{"num_hidden_layers": 14, "hidden_size": 384, "n_experts": 64, "experts_per_token": 6, "d_expert": 32, "d_shared_expert": 64, "hidden_act": "reglu", "moe_layers": [1, 2, 3, 4, 5, 6, 7, 8, 9, 10, 11, 12, 13], "router_score": "softmax", "normalize_top_k": false, "routed_scale": 1.0, "balance_loss": 0.00374, "balance_bias": false, "router_z_loss": 0.001, "init_std_router": 0.00908, "lr_router": 0.000867, "vocab_size": 8177, "norm": "rmsnorm", "norm_eps": 1e-05, "tie_word_embeddings": "early", "optimizer": "muon_variant", "learning_rate": 0.00654, "beta1": 0.95, "batch_tokens": [32768, 65536, 131072], "max_seq_len": 2048, "train_tokens": 335000000, "max_steps": 5248, "dataset": "wikipedia_en"}
Below are experts of layer 4 (counted from 0) of a mixture-of-experts language model. Rows are named router (the router's row for the expert), gate (a neuron's input weights, with its number), up (a neuron's input weights, with its number) and show model dimensions 96-191. Each number is 128 + 32 x the weight over its row's rms, rounded and kept within 0 to 255. Numbers have three digits each.
After each expert's rows: "mostly gets" lists some tokens that are sent to it at least half of the time; "gets" lists some tokens that make up at least twice as much of what it gets as of all text. This comes from a sample of Wikipedia text that the model never trained on. Tokens count by the router's weight.

# expert 49
router:097104135142113171128143129145150183113066105158135156107120120106137108123094131133112125106124080138153106164111135130159156129101095139123109176091159139186125182084092144159070186136116124104143132176132128121123125085143064132087157086081164127159097158133134184098156164126125102133
gate0:118191114136128117082089084094119196154110134141090124154144170119161126110117137156051167168105108135105076085136153170113128127136104143120142126147121144129140121133072064136227105142125145174123112045109133161136092115126117123104084089174098138054160075155194145090135147151179113099
up0:105106117070060105093145137136137126103082120077137117080124160086073109067097100133134125144145131188173161083165130077179134130130160109161166123116045108170148135104127143224123150173121156164161161180167097100145096171124128162100184102149153101074146100136143103160079141079078154118
mostly gets: "Z", "Gu", "ac", "Ar", "az", "in"
gets: "in", "an", "z", "ac", "al", "on"

# expert 34
router:065099125111119172111157142133144160074126106164117196134144101178105125171153113162091145057121146107174131103128140090085149180120091128145133156106096174170050203108088161152105154113127152123118121183128132141133105083108102146110159123091150146126091117140140141105155118164142127094
gate0:140130100167113135102134138104099068114139130084129118146145099194124113080096074065124123103143160093135166080129135114094102171152162110123175118094129125159159142119102127122161082188168146143161106050175126143157099119093146127174143090148161140140117082134123142137138158167117112107
up0:030116137082113156090140142080178135167123078126099151061077070124058139158112096119156108119127079093072090121152149143147122194147103136065172124152140091137122148140135086185125108090169176171178175152134158122097139088142109138098124114095082150096126082121150122109134150123145109107
mostly gets: "man", "per", "an", "en", "son", "ton"
gets: "en", "on", "er", "al", "an", "es"

# expert 46
router:094040161082110168110146091160094130078118145087171164107138150091167116159168145205124149170135082126159117148187148099157135152117098000149091150101144116095120162132062152072106142088125138119096152169098119122126096144121135161105131116124133073183103177119157179142134105128128198149
gate0:109113189084136136176109121105143151152071187061111109149119096104094081130152085109151152161143124127115172148133116150101152162109135163141097155106195161097090178119128117117091161173092145117079089126102115098125122104159135158146094080110127123142121111140090091199131164032077124195
up0:143192156158122109069123137177179109128169116150111154139155150157068114122138115200075115147117085104110185136108086110125185098081173160142123115146111127136131091203165177142155083115178114116149114146107087113133130148113113163131159124176147162144178144125115104164126072144162119157
mostly gets: "he ", "He ", "who ", "It ", "this ", "they "
gets: "it ", "he ", "He ", "It ", "which ", "she "

# expert 18
router:111097108120094153098150110153125155068076126179157171092179150071115095122089151159153114116110133129186131108167094074092150164098028098175104170129105093153091171135069181128120200139096147148117141198146106137134159119147115119098156136076146151136089122128150126098125117128088182121
gate0:148101193147154155130115163133187125135061175149147162087153079143097071164179117162151118088152088114079082120151149166151143084180125158166145099179128118104138094080115113158113098135132118111211166078127155105124068165149096117154097104134109128127104151130186153133139163140138112131
up0:133120108089114102108123057117171135130131139096108165081107179158112125187159119101137138089072122116120127092067093169071089086154109107136150124169168143159064111117158073135167081143101139132091132092130157096124115103103121130147135075090145121174142127095106135114180132127105141149
mostly gets: "200", "201", "202", "9", "199", "198"
gets: "201", "200", "202", "199", "198", "197"

# expert 31
router:093103140055106162083130111144117155106103122101156116090126197101137139126147118146122103155096080119154090094150145121114165171068116034104156113045075130146150191106099132162119149101119117156082078104094124139137066093139104172103114077141135213140119150107096128126116159150132123112
gate0:146150152128144127140167154145124176190099139073102131148136106124103110106123098126098108116118157124145096152126108146115170051090153171111147140137177148059077129102133158201157057079063110102146141136111127124200101125122133154126160078114073142174094160109120116096094101135159130137
up0:143142115165062111130079130144167115120169087105089070143151117126038126090176114130132094189129159097156135103066085135080182138116111103145104127102083153131117135155142135112170080111107115134114151091126101108136142140142143145072156172174119165169163199089112108087134117098125081111
mostly gets: "i ", "u ", "she ", "John ", "son ", "ina "
gets: "o ", "i ", "a ", "us ", "er ", "ia "

# expert 47
router:129024124121132190120166082154073140122132093167185138114156146151147140113125119134140148148188152097192075133211068153111119179093082097175126137107115149199128134122160188120053183084089146169104090103119107161084152111137135141086116071097130179172126149102125119105105197173143113076
gate0:133187169150133140081120063101098133147123164128087152192132153117121139154130124164108123130187096162117210134109064143063120095166123148109085128124131142085138169181092186153134120145118096127104095134138173125153113117137118155165108071129152162090094121110133205093223184168128172058
up0:080159205096115113153158125125137118165129120101117126087149136133020128146119174150111147179151173121143170186100057105168161179097115084113111153118102088163112149156130105132125076130162062175148191110148121144087132086086126132176090156141128160095132155111165135116128138148110140119
mostly gets: "from ", "during ", "between ", "On ", "after ", "into "
gets: "on ", "of ", "to ", "at ", "from ", "for "

# expert 41
router:106117150100069150078151095199109166121134122092194150082126158094139037113177156143072125148204086086145090115105139130145172177093120074175157161083094107136096172102110113148124130122117150173107127126058133159140108122151122194086170056125140192150142168116168120123086149117123125144
gate0:069131119073159139066139161157131127137169150102093093118110153190125181079118158114149193161164117154146093167122113146184121144093168097125166153093178071125126161111049125081145101154165107134117102083150099204158153155174176124109144094191148101122110155162117163108205149098127123127
up0:128107179061132134144125130168099105115119108144139083144082080091119131112086139061165166127142143135081103122130177128112108173194155123083101123156190151120084074110127138147178106142128083145107121140151122200121095128105102088125099183079133078138160038141102147115125145165148134172
mostly gets: "ment ", "ity ", "ement ", "ation ", "ic ", "ery "
gets: "ation ", "ing ", "y ", "s ", "t ", "tion "

# expert 21
router:136068106084112142059174146157069142091089125088205149078138175090158097145119143129148123139192075114155109114144111095070135134129089139147118148083113097112164157118112150118092145105131106152049137098117135162123096125142086153103116054094150108201089151134158152111090186120145179129
gate0:128109150136126130124132172150092117121137083085058143123157151113192145128117139047146114117143104177124119150098153127129130040157117092124092084130189136093142059174074140122169088103050098122156109119140123125136153156071153082043136094142148096139124156172138146097173126098111155109
up0:142118112113141159164140118133122143135136159112128138090071113148114068137097093117042170097091121175144136139065169086124060136164101127139098161132133118115083142125148137142187154128095108063081174072153130148139156128121129154141133133115106104190125133205136147153193141111083109100
mostly gets: "who ", "they ", "ations ", "has ", "es ", "ers "
gets: "s ", "es ", "as ", "ers ", "ts ", "who "

# expert 63
router:083114116128126151081152134140102156086111098134112161076178112086114108170188140143143161137125153092180103140120091046105160146072111079165103133049142162077120148143148182146114129124130115148087164150076157108093156141138117113090117110078144135137133147040164166095121109127148129093
gate0:159084094175112130174108119119184099074202127160140151137135089136127121128164157079119165146122169055109172158074193152092117114196180135143120108114159116109155073103110103100103136084093193092141167167160147126110083117108131123128089132145211128165125126209120097141178123052101111142
up0:091144065106117138135085129129081173178106163120133135095087083128119146084079085174085164149085113118107104121133136139158130146022117131162166140135122104115121117177163064135131103149102147111106135154131145134146135120126079176122152103089144121099155117140159126116085139136178096103
mostly gets: "11", "first ", "14", "15", "12", "10"
gets: "th ", "1", "2", "second ", "7", "6"

# expert 52
router:096116166068130145089191113134116140086066115094167126112222154125162122154115147117051182067166092113176125147169134049147183137079116119095124171063107147095094148128080182092130122066104132130142136218118095112111168120122125145063119105105149162146107100127173122112108160174141165100
gate0:097111116090176075124118150151152125090067128180139134100137149102087151201110197180100126112051101149122105140153117159173168123148119128097147157147107168150098109151149165151193118124127102060105089131180152116109110108124160128147142168165107147085137083092153105118175083140122133185
up0:155162148116116126177182082141090118148187123142131113130091182122077135094125114028161141097145135128130142128160182149098040148149111106088080092127151134174136129073114086134130148096176110194155186127105131132148113138184070157096069162149139094157096112140105125127065157127135085139
mostly gets: "(", "2", "13", "1", "11", "3"
gets: "(", "1", "2", "3", ", ", "4"

# expert 58
router:115115155122117175097166116128107172098067138129114123107164144134169102181106185135162159097137089132140108116130141113090145159119091131160149156118140166107097152004091183184141137146127116174127088197097106159107120081166134167127123113122123136150110156135098124120116099127115126090
gate0:167170046051050156154097105106134127135186121129120171170116131120081115139144123167086154107088133120126101070116077186146135085111143108125097106186113143183134152074128100088099146092153167133157071157163089142095124132129069138139128148118067127127124124166169104092162163151184145112
up0:158104180128107110146152095111157152102084100158104126119094107154132172131085142120106176132167106126138107140127091120088101142165149123074140147145140199146135140063118123155140127148143052161096148163109091153076158080150128134164137166145108153129143140114079187085134119144132169100
mostly gets: "H", "Ch", "Y", "Sh", "J", "Th"
gets: "H", "S", "h", "Ch", "J", "T"

# expert 44
router:124112161118097167115137100136114122104101177144105116180132113137154148152106164137096156126144124123127108114138161037132105141107099089139078159093118175127111166082174127126103158136121170122138106167079061144142095068162088123128180141118158121107117119137103129089145091185107112048
gate0:045173161134157150103094126138126074116122153125152134162055119172041133148128060204142144135122119139122123098115133153103124056120100074164164159133155031075183121058077127086182161093108187129137146113151155138137108166122142148125158171178118122153118132152129090176117092152182147105
up0:129125132124135123097147076085144152167192140099146114186105115157116185119116122150151112155121111202101157174134139128137099153142083130159112149162164128058095127094238140153192128101161116127094112078173128085147162177153092087149217124121079146099139141105112121152154110144144130169
mostly gets: "'", "é", "′", "Mc", "á", "car"
gets: "'", "é", "’", "y", "ou", "U"

# expert 59
router:100107138133126161051141115144061157152104142175164115052136156091183089133136134145138130105198121063182087086186073127132179160092104099133162147141074130148081160115148173130104162144111154191097119131137138174124131117170122147122093083112140176186124173122152099141112208179138098066
gate0:105100116169055152117190117053145058203137170131093179154175125120053134164187104152102131110135091126079087102183119140123100127190082113099148094177172110177176096095121106165135126128145075147131159143184111122148190122127129119094107082088102189158143104162151109126085122124113144111
up0:166145149121152130194187067122198094141071148048136106103143123137117121111118152141147128134139119142114153152098145111105101079156133115112154111160103116100139110147104093165173114177119081141078132082084143172120101164164049156183171067121077058117146138120101145133116083132196099137
mostly gets: "which ", "that ", "but ", "and ", "when ", "while "
gets: "and ", "that ", "with ", "but ", "or ", ", "

# expert 45
router:115049116160124169067146120113053099089120122157148143119204110115191135155144091169187137100181103087173092112174061140107205154133098100128133149117115144187101126118135130080098144099090173163060139129125156165154163122121121126086139081137139142153096135173143106102110095179154126097
gate0:092140116141069089137149143135152067148136129143150120129151091066150154142099103158144130154147143149124222109113121091127127120133123172098154133087104143160133142223105157102158104093167145134121126141190172109144113137126160143195189175094124084150200101159130148093102174164086162149
up0:123131124090183132130088113168098177079108154148110111110155153154147174116134146101138086088188087176155137133067068150103135067129117053069174135094143149090125093157133086068123135170123092127078167114133191126121155116186087108176053136133152142122113155133147201127073118107193137136
mostly gets: "–", "when ", "where ", "until ", "As ", "before "
gets: "–", "in ", "– ", "as ", "where ", "from "

# expert 23
router:116108126068075152078102095128158129107079158139136095102126121154150148146122130125130136140110106095137107067120164095115164173099130123131130103089129134120126166033104135155100147126101121126139065142135138134118120092136102134142127107111105157159085156090102188164097108114139108124
gate0:149128083154149140141076113088064100122176164102171140188103112123158128101178051146143153117133109155134059135137149127080126162136122112179105125093145119084128131159182101082203138137124133146101170090115182182148087132130132136090146135131133182099133093137042150120170131154155093125
up0:079206109046122111160133102141149142103101147175107136128126178154138176098111171095129153101154130049128103136128127150102141105120119103105144120154146122102133146125170092067181109181189095143076110114097096112110136118166099155131075147097140164113113145135064143121146132164156164130
mostly gets: "W", "Ch", "j", "Sh", "K", "v"
gets: "w", "W", "c", "v", "ch", "k"

# expert 17
router:125109181065105213097127132130135117101144079134156180112124102122138095143128103126092176078133101131172136103133130116113133181141101107137169154093090164164082174034088149159109146147137145133144143144106090136137131108131063103108097116091165130131068121086119141080149129137126124122
gate0:164087147099126106144047131098079167164132185202133080107115124151124136142139124140196081172132154156105164161120122167088134117184106148117148096078149132133149090092148071111131094186125106104177121146149181071145151162114128120202058138140096160135130116106151091102107125055117211098
up0:141174142138152111121124115150169064137010113142151142148120113170157082159121131108128133113087098144143170142148116131171101098156163094144112118130112136081118109143088134063151135097096137187171099109117072171140091056128149083136144125156124122116164140143103112122147124129181156116
mostly gets: "it", "es", "ers", "ing", "out", "n"
gets: "s", "es", "in", "ed", "n", "it"